python train.py --num_hidden_layers=10 --init_std_router=0.0118 --lr_router=0.000352 --norm_eps=1e-06 --tie_word_embeddings=false --optimizer="muon" --max_steps=6598
Below are experts of layer 4 (counted from 0) of a mixture-of-experts language model. Rows are named router (the router's row for the expert), down (a neuron's output weights, with its number) and show model dimensions 160-239. Each number is 128 + 24 x the weight over its row's rms, rounded and kept within 0 to 255. Numbers have three digits each.
Before each expert's rows: a language model's description of what the expert responds to. This comes from a sample of Wikipedia text that the model never trained on.

# expert 30
Description: The, its, her and their before nouns, plus geographic coordinate symbols like ″ and stray bytes, and markdown table separators.
router:156142080129167181133150133135154145099145140098144164093115152124117104151138154128121172106189116151144143091121104111120117124158172136107117129136133081102134097119143146151117131124149127110124085157150140110179081121137135079128104115
down0:124132136135154139126102137139120090128140166104156140130176147141139165143121075109152144098095157075132132116121132076103114103097116122138151063142137138160130163164137100097147113131157099162118107162095135117140131116131118127133081133
down1:119141145141095119123128158123107121139082120120146115154106169123119118103124093142114125127153127055108147182178126173158111107126139105125123131165130118135153157128162141137130093150141121115164132189082134178107098123134061116192126135
down2:158120140159124152147095130105115154124090094108110116136117088131148152150095173127114133120115157112086087157103132118142143134085117150136148136116161097151112141119124137119126131146148121109139169148089136112149122114108112119127135096
down3:141118143101179128146114106098087133153119142138134130125157139129157127135092111124113111090125102128072103101124143115136089134157110146116148129106138136131122104168113132157152106129117114126129121088122110145091104111143100161098116148
down4:138108133146118088169107148134135106133153151103103151134138178151130155066113130125159156125100127118126072137128150157104144093081098079124145134146143150131134154168131123090163115120164100096094158139125132061143137142146160102116142125
down5:123121138123071131128111179122145114145147124136106130132094125093126130104152124138161094104110089132143124154092137137136074148102111161090090177134124141131119085137109083128146105163131165135131108141164138119131119112122101127127106123
down6:119163164124133133151115129103134157110130130131142144118137150134100186149108175102093151111114132136110124095147121129141121102167103109154101131066114125109136110129111146136143115119130190157111139080077166139116123126109136119116152135
down7:152107124164097111119116159088142104135152111126128108136089098129133137117132096101122140121096160144118149178136119123153113163123138081135076135131169156138136162120165147117094141153143131097103130134135143146143119194113113132127101111
down8:124109110143120105073145104147111142134106163126118133090088099160100160100118121125176117091102144111111124099175176115165139128107129157116093099162133121145112163136134130110158092141111117133126209134142101153117141139128145133137163113
down9:117114148126113085088122173093105082122118121133121130136141145145138166131177134105117053140119088086104128123142149126108129134127126114120141105166122148131097085121152142138135156169123114132118127126128124129127114117117169120114099167
down10:140138112116113115135091127154119136151120109147179108142130098113194147125137154122156100153129139129177160123162090162103131092127119118130167099140124102091125141145185105097131137061126135129132132133151138140115102165147154132117149151
down11:107123157124125158114155117074118146112106126129084136170177142156117114134121130138092108159088126125137115141158142110128104138125118117091167110106168156148129136090129159093096125147168096163160114124084168124136122116118111128133097114
down12:108132155087087156134091138120120148119126149107078099124120128144132168164134080136112157089111160115099092081140121116146181136154097135171165144151131122122124129117136137108133141166147121084169152135157135128122093139127110153141172143
down13:119118130114142145160200137079119113120115166144140127130115129089126167145136105100154120147121155148157109110140150088102152124118131122156151131121134157161112112137115141147131132142152120136154124130159158148104140139089092145116086134
down14:124089191156141123121141125100101141110120090139123124141123108130127134125114092100101073104133121145141133104130074085118167149173137095127109130129150175179121125160148078166156105168138117116145116167096116112150120139138153095123124118
down15:176142149138122141155135124126136121120140127138142161100094144117119159153117141114150115137135090143144163066129111106102150098143159133119160107133128139132137103117127120156145105155144143098174175115132141108156133107115129113121115117
down16:139149163071135115132154114102120122122123131168123112147128145144068139159147139106103121127161161129182126150150139143175101066117111067109105097187107104124117124113130089145131153140141126137124166105118176147137123151172093084169110117
down17:171120100115130117155149108141118140136095145115148102119097105136158104131142125135126114104136132113108151127177153120169146128145132143077115139161056139139129069086097126116127119127116163138098142117137168129117099107134142158097137140
down18:132148119138120123109117103173115133116109104105110111136149078157095159124154154125130165133136140130103110125140141130127136095143123135121119137121097143120131147127167097116141093127096151103076146106143147086145084145130120148164126113
down19:098119111147166157152134099140101137132154109115165129133128128200128164106151144154135161124134142125134107196135132093122124141076092143135148102126116146107124140175139124125119106153128111159100152097132127123075092131116121133110108141
down20:121157142115132117132133130140113113103106148129077102125095104129107104114166142112138169151170127158124161062132140129119107052156122149144125141171171158094135188131191105127154134161083143109127079163162150107113152126164116161178150108
down21:110152142111126139115112149106106133125115115160156137135127084114120173112136130102043117112136135146137189089155196124102107106119140106105116125156129132144110094160136127133152103152134096146182133111095131173144144137143114107140134117
down22:148136173152132128148126129134131119139111129145084113168097094120134104137206096161128122132120131096124093166102155137137104134126148096142129141136170119123133142144127130123140073102114132094113138122138096131163110156158172112113134139
down23:116104176144066128158113085129146115117094110183110119174149131170162116187139140103128144132109149117092111110123147120090142156129124130161088151166137137144136136126138166121157120089145131157159178099124146105162142128169102135093148148
down24:156159123121115147154136130124108097127060130120093123125123121100150127165121136127154154151140141086162108138109102136111128148117141175124129111082111187150161071167129073139084119126142136135096190113105118125105170121118150120150148095
down25:140151122178127140132105152157117139157179120133125119122106148145102134146079127159083167150097145118150099091153124099130133116140165104163127149122141144108139136132134136135161132125112121148104148146125090081144111139090062124129095143
down26:122160083155117102139144128091110164155129138133095163087123119122142158105101141137089129102121114097137140126104157125131128083113139129153131140125132095134106110123095150098161157129134158161105153099140157179147144163120144139156141139
down27:122123163155072138119172153128127146128148121144121116181161171191117149141124087115105082158140153153105123133105128104164169134107130167129143098135143104111131159117131079157071156137139157108166132161123067141136094144157119160150143146
down28:124100135116134105169098122111113122168151085126074083162120115170145119142136107121116134116090135137121158096111111128142127133133119139130124161101088149137164152129141122153119121126133086156156148136105070146130138141144174094097114137
down29:121126130209115167085104145102152128118103103107129145141152118118130115093135076155162102149124131096151115115133130111078113103108101149100110125143179098146089170156108109096115114103120121168157109137129117103125093127115114139113099100
down30:131121092115123149143105083127091120147145154164183144126114143121172106116108112111126095142159100149130143159121153144151114126142126112090122098088140158148128053126087119136151083156115164114156085101120115137116126113139119139153109145
down31:154107135097101127156112120156176153087138111150134109098099112096145149126135116129123102098088139085118118129144156128097111082161137148087126113078097096111087119150111103104083131098131095121164190107121105131114099085107157145117149148
down32:135116141116147156099112130119102135108142127148148119157134144127140138130129152160129146144161116112106089168112092145136139083058145103131119171115159135142172179122129137110103104163107141130125108135115138109137178153117106090101114103
down33:146135121138096096175085150092109110075112131124096118154102174080106160113096173140150117161120139117114145119125139133141108120152107099154105138129138176124092157134086115098126131065132170096123130140105148113119132121128169101103130130
down34:114150135104094143086140135151100127117131161183163124162125148148127129109133131061080122100138153131131111174124127122134076103112133096118134126110148090160140156141167110148126142159101159113082088134098124135108154133100107111133140154
down35:122104159107151121121119138135138113134123106101122134067134111133131111137111136096159124092115132154131159108159106137135099092119130178114102110119122125128158127161155146168119121100142123124207118109091102148116168107132180134112144158
down36:102118123127138103133124131145139130112158132119166131114125093154116150134135122113113125119137140125121155124141132186122120162155142108135127107115154156168134166127095132112145097137163147154131051104158149075140138083091160136150124130
down37:131129119131112129111158164100101151156145096115157091126141156096123130112113135102121112095108128114163161130113147155100123136106095148126132145134093145184121164120123089094141113138144141097137116145120107082105153127089108072148147133
down38:133103137101131140110156151120178116153137140100146109154134143137068144179137123099119142138092110147157151090129172142118144079086126102134100082102165077147155161098115114095151131134112153137132121120093124137105099121137119117126165116
down39:113161089131128117146122084100105136130118142165138093137103122123150140161098118130146112140144110101139117149136163118136101102119139129165133153136141174156124126138088175091139108143138151111139140100094111103109121123106125078134142148
down40:134115126160141109110121114109124095077142130080112134083107166125155084131173135141111124145164140165132168083112177080115152108139105121138103127104111109108143145156141109141108121140102147138153130123141138133139129156068166118120131125
down41:106128113121120118126130149169136161128109058178142077153115123147138141124139099100108179145128134162134155154115137140149109095106152128141123162067104147117147150156103132090142118153109096157124165152113150151115141113145108144126103125
down42:130118131108148164153125125130117088106132105129116098149110126130099152096159148145099102121123114097091148143136132132060053112106134098117129117144128113135168120103118146129163104089129135126134126136162139130133087144157130130154122145
down43:108126155153118100130142099102123120104122104160135131129148126114090106129173124142094134140087078110116140133149117104135167161118117109138104173112170184097117126134124142155109101143124162115131121092108150139108144100172098117121147119
down44:129130134135129136155116139136157117100127119137173087100148145144123120126130174142147153129134156189092132093137196154154113079117138092153120129103127134117139149148136107159128125152170160134136108147068121102163141097169129153079127122
down45:119118153103152091153115102090136134129129152134064095095136142125118137180176128136137158148131141131111150158123110137168117171124113103127123119139161157100169130100188092085127135118089128122136115157140126100148098141137092123148185137
down46:126145146187138149122094114137113102108114165119120114087106118191139142152165155131126109101161174145127129084141144115079076112182179097136119131158151128119130169118126113131116150137132113121122131131122130097153129127178116173123172125
down47:122124118134114099101098106134105094166118139127102094148126154192159171148089136108158120150140132106106167140123121087143101120133131132129121155131125091103162120131131128115135103161123124150128170129145168182103135087084120173132151085
down48:133116138173121135093093152124114104121122098145101115107136135141126134160142085089122167127122158169118097108164172133122110124129131123114164145127151126078106133094137163117096113103120145166116139138131156123119128156148147116119130135
down49:120157115139110106153144095104137155144098154129124117141113124162115152147173089145088100115123132125118134046134122133107100152123192135147133125158111138125159147151151131103080164129107128136133169149118125116156128145155138127118133150
down50:142125125124120122148084144108129113148147144124128131127123080147111139075150111107122158131130143138152112126098138123130141161106109110145126137128160114142154099124105106116093095133106151141126132136191134144136106134105125133129144114
down51:114119126169113124151156111098128116127128100094199149155150065127108132098140145097151170152086148116131121078122113129113127142140131134125167101159113112105115121110143136132101109111138107136136151087136112136149157120160147161110185148
down52:170179186134162123105162114135126095126083120128093116128132164110085177146162142090094125131113117093097137096118150133113168126090132097094139143151148161134114152120162157107129131181146136114120117108128102136157153142147121089116176138
down53:123133116130108126106127122123158107099128124114139129110135137099118097097099061146110137135172131134145102143135123151090155093169114114103108135148138146105117108152152082152151081075145103108140111136221115126098117162140142119125140103
down54:087086137102115102162141131125090161067123095078138133117106096100120156131141089115115142169162083131159132156123155131133113107076141091110097134102117111154129138184159115146136146118117165146107100132108094146188148146127089150084095103
down55:125143166134105120106103143109099127114130133124142150132130134122132129118116103109103132163101100192096146174090115100120115155134079128139139087150138178085111143147115120188170097122095140158136154082142110132128133148110139122109119118
down56:153142128152162144165108128087123150135137163097118171142120132144108126156156100090113111134092116115129114147167132138132123102144125147152077123139097149168134087134136156138124170150107127143125146139143130102161138154132116160125186136
down57:134127159075101137122132089149154114146141089114120110154115140114114144146141090134122105116130113143127113152128111093115146150118121141115137123110116072152123103185094147094176141149132145194123154153139100158127107124145091145143106136
down58:139077131135120125118129122164100145146136145114089193148147094128127154119104096120135146143121169107142138083103129130090152111144145104136128122127171156116109104098118114135162137133114113165152121138148115119103168148113109161162123132
down59:148118094165130134110161113098138122143125139133189128105099150141144149121131101148158106111109138149128134118125133116133101160113124150149119116078130123133135122121137165117089189111144133072184141117133140150117070148092170178097110129
down60:144090168116175115136133126146114107124108155118144101077128122144159109151146128132139088093092143143083136082140133104132101126125179174108161143122111120143163132097107128115124175081124193143125106127082119115133146144117146157146131103
down61:116111069111110125109167120124139089190107138181106113144152147148144163099153132121119142145144145173120154112095134162138097081101173118090120132104103120136122134149119112074131191093143136100098095149096128106132134128138091146083106105
down62:108076172110108137119074094126125133166160161105114129140102104122118118142134092147158107138112175148147084158104091088127140113126118119163090126092161141133157116163133118123117091143134118148129147131150133114095144135125172158107096082
down63:183081129125132157117120129122138088170132126153145118138176143097122126176145119125145122105109133132138160160130102151141163110149146127136081146125129065112079142116123128099094135134137117154122097139094141108110093155145150170109173095
down64:162183139176144154139174116131118113123127171118144133108100116135125147166140118141143144143130145136134122133154167125114088121150155101137139141150167143111161149125086154118166150168150132137147148144092102143117121144139126172137124118
down65:150123183131111138121092125116151128095127133066084099135110127170113110127149132146177146100146122145113142077050061157145135097140114119155083102133162146164165173116111103106106127155098148093167111147172115126132078126138097141115100113
down66:142140123091137115069104105093164111110093137173078102124095095145147155136129114138121138089146122169119154116169134144131086163094137094178129144147162104133179154114145156133107138140165149140118170125146101128140095113128103115142141106
down67:116128119077097121147112105172123093113123124113102115092170112173143157163141135146133094098139133145113136104072115133110153144136105105152132139124131128153117137134150103141099163130117142142146169125147151151143116129134060076101101094
down68:120172141123114132093147107141118134132125125169126130135173143130163133165113126170160116131131146176123076153080179142135124137090133076141112127175147071163093174092116150075124143131114105144125129095114155137126128159120137094126121130
down69:157134136116118107107108144137128168121130137153145129111148172092146142118090121147144153146125120077114139140149164163124106138114111147113147127100093151116101149096098147124128150142145114124110102186155136150141081121101147128133124117
down70:155146106133124163157113115121128120160152109178093155150108076105143117124154093075169143127109138152106143156172171129137140109112137118093142129153134126111147130168128069081103095121149164128145144108144137153121085162133130080139109135
down71:143162137153108148127120140127112166150156120131143092137106151107107162152102117131085153137132131136117112124120132096112117128130140113142119112129117117117098121108145115109133149092094136133142147132101115107126111140154101180102106107
down72:140124152166120120116133093195130146122145132153088138138164135148140119160145114082117130130109107144142135158135123134146187133141175151140108153125131167137120115121117126173122126154108131133113101074118136137094187139124167120129131140
down73:125110054117139101100121135114132145121094127130154168079126115139148136138141161134123095098175119135172139128104149176135106129129096135083140168096159147113129173119111150140127143186125137161145156140143146169097115127086170107155123133
down74:137094095161134158081158099147117116123115119126119143138090122102134133100095124129133091128137156129112112201135115117093149113136140153134112106122161142155100115180164144120205127120164114114153099162126124100168127140164084090169126080
down75:125126140107102137114095157095116102121092116147162114114112105081120141090106141156157116143167127161137138117135095139121124093139115173095162114160125102098117126151104124133111083111087143117104106120130081141151116146100116148110126147
down76:111112089117117144084114130062095131134140134103140209134111122111099142169114177121136156113123118193102117132117103113120145117104141095104101138145094132081123158126148121126115107155180125169052155151121116134138140177100145119133106102
down77:090123153146151145111151125100100123104116141119116107134125129165140142122147138114146109114097092100114093137074167102113119147144178129141106139163153127133162104138137124117138141127113119113100072160115120085137110118117083128108124174
down78:173148157120128177119106094151153121123139125150099102142143151155126129111128077118080110104113081114148121143154133121127161137135089077135144164127123105130128150146134145115132125119123121089185149101124103160201147124159126083160138096
down79:162143137103089149106160133117120106100128121077108060123118102124109129171137122134106165152154149165115095137131140113160158138096144104140092147181142118115138175135138110108118131114174121122130150131125143157123131152134122153117110172
down80:153127125095137125114109154130098157088129121135159108114117132084138154131148161109175131067115133141126122110142173127103116097185131129165095104115101098127119150128152133103132121189102116149151142128095158100151122134111062140128149104
down81:132188123127103174118163102129095139114090124151101141162117073086130092130101130093108148118113128155133140133108160109124132093127162132136121116149132126148129158164113125118120124112085109114087168135135096170115100132137112177135119116
down82:095148132137103194129145143121179105136138119103127088121124162119127114115121109110109115143100107072129182104108100127139148135116124117110095093101130151119146125097100137131122085125137169091128088139176136157115115090098107135131150164
down83:131116117097143095130128162110166134130156103145132103157129099121112134155096176119145109108116147110132164127099154128087136142086126124138137132115223184136129128145107124144126078134158068140131107153126134190144125149167167102157136131
down84:123127118127107134125128107175084049102157121085127148129132224135169115124106162123120145126174094141115097100088120120097091127092074127173106122141084111163124169079120117135162107145160119166102116111133165113105113120137130160132150127
down85:145127181144129119131166172115146119104067100120154098171095133142112138133141140118120096108137123140131124102162124113094178097124106144141164154121137106094131135098107092164162162097143143142150129136143164115143192116139115168141142151
down86:118061160092131108114114183112108129113132156129117123108126153158114124104144100157115103116138103134076160133112138142086104104117125134123146099127115102090105128140081102134096172110111124165123131148171135139147135080118100126149122181
down87:166159117123112117136124111094146131190152134139130106126106078130136140110153103134117127137158117088162161142153132117136223106163141105130137140175121106128099074118197124143098129126163153112149112147096139178096150138143131106130094082
down88:107063151146107170135157119143104130092090137101156080120156094097141130123161148101149125154074108123085138143074096154136151115093110118137131125117132134161096101120114150168119119083111105122138159118123157153165117147133116140145191077
down89:108143172122107131146086163128129100123085150115075115125091127128091162159120135144149117134124123174100122070126114102072113102122121103118130119142134139163135128126173119163096166168090121137132134138145143166159115114151145147130186158
down90:106126127135130140126159075089103087129110142138143105129149147097100158134114120161065132144097171093116096138126162117095146128157135149156163122146128125104142108157125115155092107071183110151159164111127126120158152124130140100131100134
down91:130089117071134114128131159129095087128126161123107171117131167093119101102111143136154113130086133133158134133129134146153113098104153107133158121127122126103111110146136104116178112141174142106135163115132119101155145122129143128128148114
down92:107144154068113151133113142093114146133127158135113077126071139127135100135123124146085125121136116156071141132148129169119106120123119113132137084177114114135130120095180120168137154138114126121106154157107171136141099173124113130174152136
down93:119157155147082146130150141069141140139118111129144149127131122150118134147148071150126094119131145149141122107123110116115124115166153075111144105162166129146110133146146123115133106110154143108157114145108128159138125135110142110049144130
down94:121145142127126112159093137120102137118121096131136122154123162123105148100188149115135120122082129140098108149132127090100141143113157112128084078135131159113120115090143120114142102137137132142135139163124102167121120165154103134110113096
down95:148120121099117095173117117120099138128122161094139121120144173128125181147148111179142134100092131159054103116157132131104164116093132135131148107145105123181112130114149115146106164110097128140149122117138144152124133157168095082127143122
down96:118149183139093126106122124114142137101111098175114143146158126128164101097115121168138152153135110119086116109113108125113107145171138110133170140131129128133125136162152113128097154150137140131150119126135085145134086138132123155112146091
down97:136140110114122119170142138132175064106149167137137132146153130103132136120144133140108169115116102097119128216100146123105118117108108156108213139178163152116123091135155127102084128132119157176139066153109165152112117133091135114162138132
down98:125132124157159112137151151153097124136127118050101113150099136150128092100100130133138140145141138119096118122129120105159118170130173130147114122120101139151130103163154096126175118130118145107093121112107102146134166149104095124108101083
down99:120122156125126146117127137138122136123116136108169154144140090148131138137142141126167133162114106158126099070120119131134109085141159085122107129128145153113147198146093118125127102098150087123164122138176102136147113083151068150116129130
down100:151158143098104136151120095155098145145129117126085152166140097165116131124126143144119156168116141146117140133146145108151125074117136089135148121100166102134122105122133091090149134128154151079142151147076125119158114168143120141121158081
down101:134111152118083115144125128151095154106163115116115137164116079164125140095143143093144106127080134110117102116141153137100144088099163131116109145147172148143116170173139132115153143132118120115160140136125124114168115135134138161117158106
down102:097142127132072125103098130167139141133106120169133169133143137157106116127116105139133151103133109125127175103094090156120131174139149107139099130069160138149080160144080170114132122096135104132120135142113119102150164152143078122121123154
down103:152093148142132132097115123090160115140129099118106151132092103148097135140153085128128156163114153125117150141183147094076153129131108183115163132080082121132112148140122139140145122123133137151122143139078105083157148105107130148154116150
down104:130096095119170163115141139100131117160133107089135085127124166165146115164102163143122095117129167144138160163152120096104152093145166126091155109118132138135173138129144079115144072175170110154147125159121132153139130119154110118151163079
down105:108185152122128120142122090163107144103129167093154145127125095150107141172127122143126088099077055116103124103152154163132114142113121120111157161136119128104126123131118128135117168093134174159157120087104142182130142127146157151138158137
down106:121107130173146163106120136092065174134065104126134154075091136094109146109129089107124108148125161105116115136138145143146133136133095087128122120130122152141127113128115125098130121115147108072159130179140161131159147115144089106102120145
down107:196136129138153125137127152082168106136093115163127146097116080121105122145134135164171083124108160118105171113157113156138128144109115098085114157143117114122175145133124092099122103124192152121117187168131180158106159130136108116183139130
down108:124157136134151111137135153177121119101149126145115111100093130116141149158129151079179109117141059071097117151098128134062150116113136122138112146099146118129123181136112139132191139141171102126116130176102111111130107159099111139146114114
down109:117119117143109128126137114150093153109155119152110148081142098127144177158109131080149133183149098120078135138124108176052129101107148132153127152145132094110162153116099091165128082105140136159126100128104135091168151186148115155112146098
down110:100151115118133125089114157086155101124117175151114128167140101155080192148123110082089108116110154123149109116102131097107089122100154127136120144163146175195091168134121141094135125094135149165115091116161157128080123126139109134130145127
down111:123175144159097097108127132105128125136091146112119085154135084127131119110127163124135120101156149160113123130124105143154129122100158134123119125186094108126137121109116070112123108098126123100124131145150100090112124102123134109136102137
down112:147092113123127112129103120121102166150102084078120122160149134170113121081119113172084155131120136106146132147128130151103119102096135101138118137116106153125147131124125141136132115166131160105140109115091143197103145145138175157166107085
down113:144086115101145115164113158140137135112151151108152128106160134100114148191121146151136102134103119169119097107119110148102125131130143079162109115112132175088123091119151064108137128113128126142132107102127149088117134122097100117120103104
down114:161143097095151150077105122104083140124124147162132175132088120149124063114100117156145132090150134087131090154138098100135130118159121109111109116173140149145150148110139151103134135163138099134136126106160119140120137149128134141106164106
down115:097101168141135167082135158121181078130163166127135150127146107154084125128172137130085153144107133090139108165121155134138180133137109113113080124133155132137166137145152127169088141119133128135126158156119153118159128137189166111142121070
down116:116099096115142096111097147114134138149156103126104116128163144128081128154133138126163107170141135159151085167145117146149115113127129147119139109094125139122150110140132139120179096118115133150125137198109117145147092068152070128136139104
down117:119154108100119146088152153124144162084126129145107123159159144104134132126127146150136136115166147104091153158113101137165136150100132130163100158141125138147117051125093142129099121150145111113153111146157138117154096112158135122133130148
down118:141095102140105116116148123123104121116120096117126100162090145140109163143144107129102096106110136139128122112128164129132122162105134131139118184169123134108132119115138121118121104106165149129152106155111145140133116087116157065121108162
down119:101160113153118123126107129116096164138149131175139130125118153113117140149165122184132119141102154124068147149157134136113102101142095127147185145107126102088085107134164136129110099147121119100140168133169114131147139136136120128121109099
down120:114136123101135089098171127093164096129108115108085127141141107075081133155146130115163080132139154121115118096129065162100111127097151146137129114122074099126144105124147135129150161089109130135107137160127072131106149104123127095165102104
down121:144129172198138143134131157073110158108145114116106113110079154129129135117132153093129159132152133108154150144132144101099122114147108096089174141108161109110095123146121138112135111153124120124160134092115111120093153144134126123120100103
down122:127099127185088125126103112134065104106118151109169154164192128094138121156122138139121108108112155168167132144114152123120140168124129080125117175135104123143128194125108146084118118120120119099155094156154102151095108176126109144157132131
down123:103163123135147125132111172156125109135102138127125162107143110118089111139191126122161122109172114139142118111121167111157133136138167146121156110138106162117112146126122147121104095112123130119120158105165132141166091125092128143150135091
down124:086140146100136155102170143125142142126155141137129119145108143101142163087131133182135131125160110109095162152156099179110062105133108141086153089124132154095128125133154153108173152114084145073126127143154143109123122120165105144169136106
down125:108092115122187154129125135102129142087117143118174112144134119113102151126130123123095115150110142135127110097142116138149137139123143145120122142125119144172143137116119125131111146103062133158139117114147116173121121125089128106135152136
down126:119128138099143120155148117127105096155076121161068132142081132093160118137153110113121138162122115120122129139167203111126116140126149112105060082111171142180149151110165136109106151146131127129157150111134149134120116154102138081131130131
down127:152135126102119142138129100156098119091112129138117099107119130131135112122124148157141138130133125166163098106171150176135163148113130152111076142143162135157146146134120107110073087082104116142092115096125111145123107117111153144119169109
down128:132146125141145137126149168114172173107111103183137126094158125119128120142086174168095124085119148122158135079147120118133125132093129136107144116123158156144126148139081105089109125114092144106077117109107115121118133114109071151101149110
down129:133110150085135125127078051093091120137120147145121145153097125113142130132154136124146159179111142134067154119099142111099107108149152140166120144100136127145143057157085134188099144111108158111153145156129137141144145084124126160093127129
down130:103141130143131109095123088144070140147099144139111120114161159118144162093174118156142155106104130151137086150121179140109113121114104159113145112111117120113169145100132056116122121139113094085116166181138112145092104143135149141158138137
down131:105080132135122130104130165148078117126151145150145085161112161092159086113152159121174135108124106092119101111111142133141157144157176150139096084169117127128142076076123123118129111129167136159133123100151112126160136131091139126133131129
down132:109122137109133144112093118126126139171131114144160128139124082132103089144142154104108149125117107116102136141134133126116084142130130118171123115104104121129135077171126114087127178160103134139189097134094126131140073151115176160106080120
down133:148143152140135132116142154115125114097135163113071087135095123182100117145152118122133121101137137171115107137111156133106086120175135122149126120152154157142121163135189139123116155132135147123121129135110138103130110144145125137095131137
down134:123099137143151133061137135118125117100102141166115152118134160125134134092123132113101106118125155152122115157153121118119093121079123096140121117084145186190122115134157141107111132140163107132159097145085116144133135091098161098132100123
down135:094132150118129147182088126103152108124108110098110101145098100129107152127134132131116152092201112180088154131140100143092118096154130121130136133101147127154090157120141120183129113149148126125172126096091155136137113108132129122068150146
down136:115125122170118157186136131133139143117083149106144107128105142172133118090123128119105172130184095113102150104186156126122088096110159080153170094156092124147133117103130173095130121172123116140114119178176131133153143108150155123108121086
down137:111111098099064086132161118083099111133086122137123135117156133121162105128161155131132196130144147109129117120127143110118131095166159116088107144185129155139148174132127152115079146130181123118125145154173159136145153143120170154126135133
down138:109115136110138162141135123157097144136145125137136164155100137145116070161124069129141173081087130090124123116135120127119152145054122144087109102171124150131110124118148140151169138093162114145147105117122092098125124177168103164140175158
down139:160143067185125150126157135078125130139146118124198150090143131185157152159105132140100143186140111158118155148109154093080119120105159091106149094143141122171142155097128130135136184154071119136158130172134080111137128157197070120141127146
down140:136106144133089148152128148099115097138121144141114107144095139129158111108155105128103121169137119109113078149129122111132115119116057173154096150102115084125132111174124112153149070087085123128123127114158089150141131108163128137093158158
down141:137135159121121120128076136144146125098094107132127142128153138152153189116131114145168158136147145155132094178153122173155123124109104104141124099153131095144142125154109148110073158105098133090187138167155092100163131135137121109143127134
down142:142114119120112135156099129127151097104172119098095148168120157101097149111119124133098103111116138137135130087145135165131096119097127121132126150089154130148120136137121108139143135117110081107137110152121137113166144105111104101110133125
down143:161120171128146171101096134106161125153156124090113127151112128157139159103135092198167096113135124144151169132092153090090126145141071148143163150135124082157095149104174113131158138126142159105150121086123154136139091160131161117119125106
down144:125106148138140125126112120111124116155088164112094129135084162099106116135128171123120120102140103117102172103140072169131167153179084131136089159128103115160139129143115102094114174126103117127164102126159115100145137122127125160121119130
down145:144130123101133142157140116115127094134125105136133164171098163097143171120134138117165139136123126091105130106113119113123115158115178142123113142203116117188098127150119115118116148094107143099143162140124152117104141146128135097144140183
down146:102151176108106116105080174134101130131175174133119106118190117125137176153148098136138122092131128101062139122131110100103139153066095096142108109106135124129085126124137122136164110145141107156165146105112148138143072173174106101088121135
down147:142154140147128136156130153118144114149166179107090111103121116135127113168123103112108133124101149143115105128144137099118121114113116109148148124164127165113151145127091080143108128105144085165167170119128157156130134103162096170090151131
down148:133119198065160106099172105157127139120159139146148115126131132161135132137166119070139153125111147126154178134137127139082130144129132133134144103126160098130136178116145149105148159140148089127133135115110162152132100110183127116158127127
down149:118130123168130127141087139161122133121109165172094117129125089147151132135130121108170097139165135093179115140131125107119158152138121113143118092163127132140147046183126174118160081129110109168104181127150101099117155113124118140137096144
down150:126089109110119140114141140120080136140132114148102148130132123128142128135116161146149137138124119084107138133141118104112128113173095096082141086108132109136109100155128153114121139132114136095153144092101130122149138139101132143118120130
down151:141135120172143147111087150123134136164138109116163120153139126127113111149146097090163174112158123134096131158148136133083136116131116157136119094109109114133116107098105115141115086129094163127139114136131158075144139180130071150125113101
down152:135149167095147132102125127150117143146113161139093116101053111145159113161151113178123089131087156101090106135179063137111116133106145149117091129143130109135194132158112151141128170145137108149127121068183146111146144104131122102083174124
down153:129118153145130124151123124101147097164138177123151139117136081141103127135090098139133146124127165137114132154104116131107142145151134163140091124156107151130116132078128176107149124100131158173209159118111118155133110132119155111106135134
down154:087106132154170097108132138103131149107081145095125121121123116139105134133197154152137126126149114090144126086135106117100181140133160146156153087131132095119116112142086129090094142148114145148133106103148075169118156116120121111172143147
down155:186128149115117116087122163106115101142088105125141127138123104177154142108131141103100156118145139134155153149149128133120136129142151094174093129128116112130122144156106097102109164155129152095125152149117151131110158126164154145121149119
down156:125081136112098143122113123120093115098105105119165101127115164102140152165126096139105128092138177079106149134138094120135121060090106130131103133076130188164165152182097074161153143142141132125149136093068137131096111118131112147136153114
down157:154090141095165163112144133126111108113142141128130091143101174148145075166131142092162143169135112108141123117105113124091175124127129156130135156133112138134104081158121110143122118131132163113112139102133143132135126137158129133130167167
down158:162129087138123180126144130116131122130172091121172113114167158144124162091116135119147085096120098119137134134105107100070095159121136139126118146129144124113111133119144145097113135177100118191132129146122159119124085134161103116171171132
down159:158123129123122154102144133138132165134113132165168115121141108123099117136098074142091134157109140112096099162160099130151128146146126140138122103144103187129137155136144120115119105100114160139172151117134108108067144147124119165148150118
down160:137103129137152107144138126149110141130143111179147097146119134157141121114159102161162106136103154114140174139147106127136136130139134155105119103127180163116066131109087132122143126119154147113129046158124144124129101148138137121112137159
down161:134149118131136116127146153119140103101117181130152160155098114141099121147137184131143110088075129146100152102141133132062114102171103095138140164151150127113167145147161092089134107166142117099132148141118130128113126153196137144084141123
down162:141086134111141127145121199112130122103113143163152113126158120154128150165125119112139131155157100184115146087148115117112122106146116161099132141141144126149123130153109100172156086065158126124134109142119153102174096060157098117140117118
down163:125116116095146159111104135135138093136115103109202123151150134127100133123117142120105114090106096111161125148110146153164106131142152108125121129116133113115137126118100103097118087106113122148145146213100103146146117100147126154126138140
down164:110105130167088133146131091126147139108107152115146142102109117133132122102162131106151111159146155129119102157139138138146099140076144145132133174157128151132133158116107077147152105150132138150110100132149089117153113145107179124095110139
down165:121098136165170108155139149086135086132112117119106150169097116110157129136095136123121125135101114172145156126146142121124124105101128156126091124151151094114098150158142116131099131115158158127159098194146173169154172071125145136143141135
down166:081122131117137142096174145153151175110145134142156132121121096125120143124124120148106127095142134173091169141123139139129093168137126144102142119113126118140121151129150119107143139115094147194177125101086131092111166144110117116113181100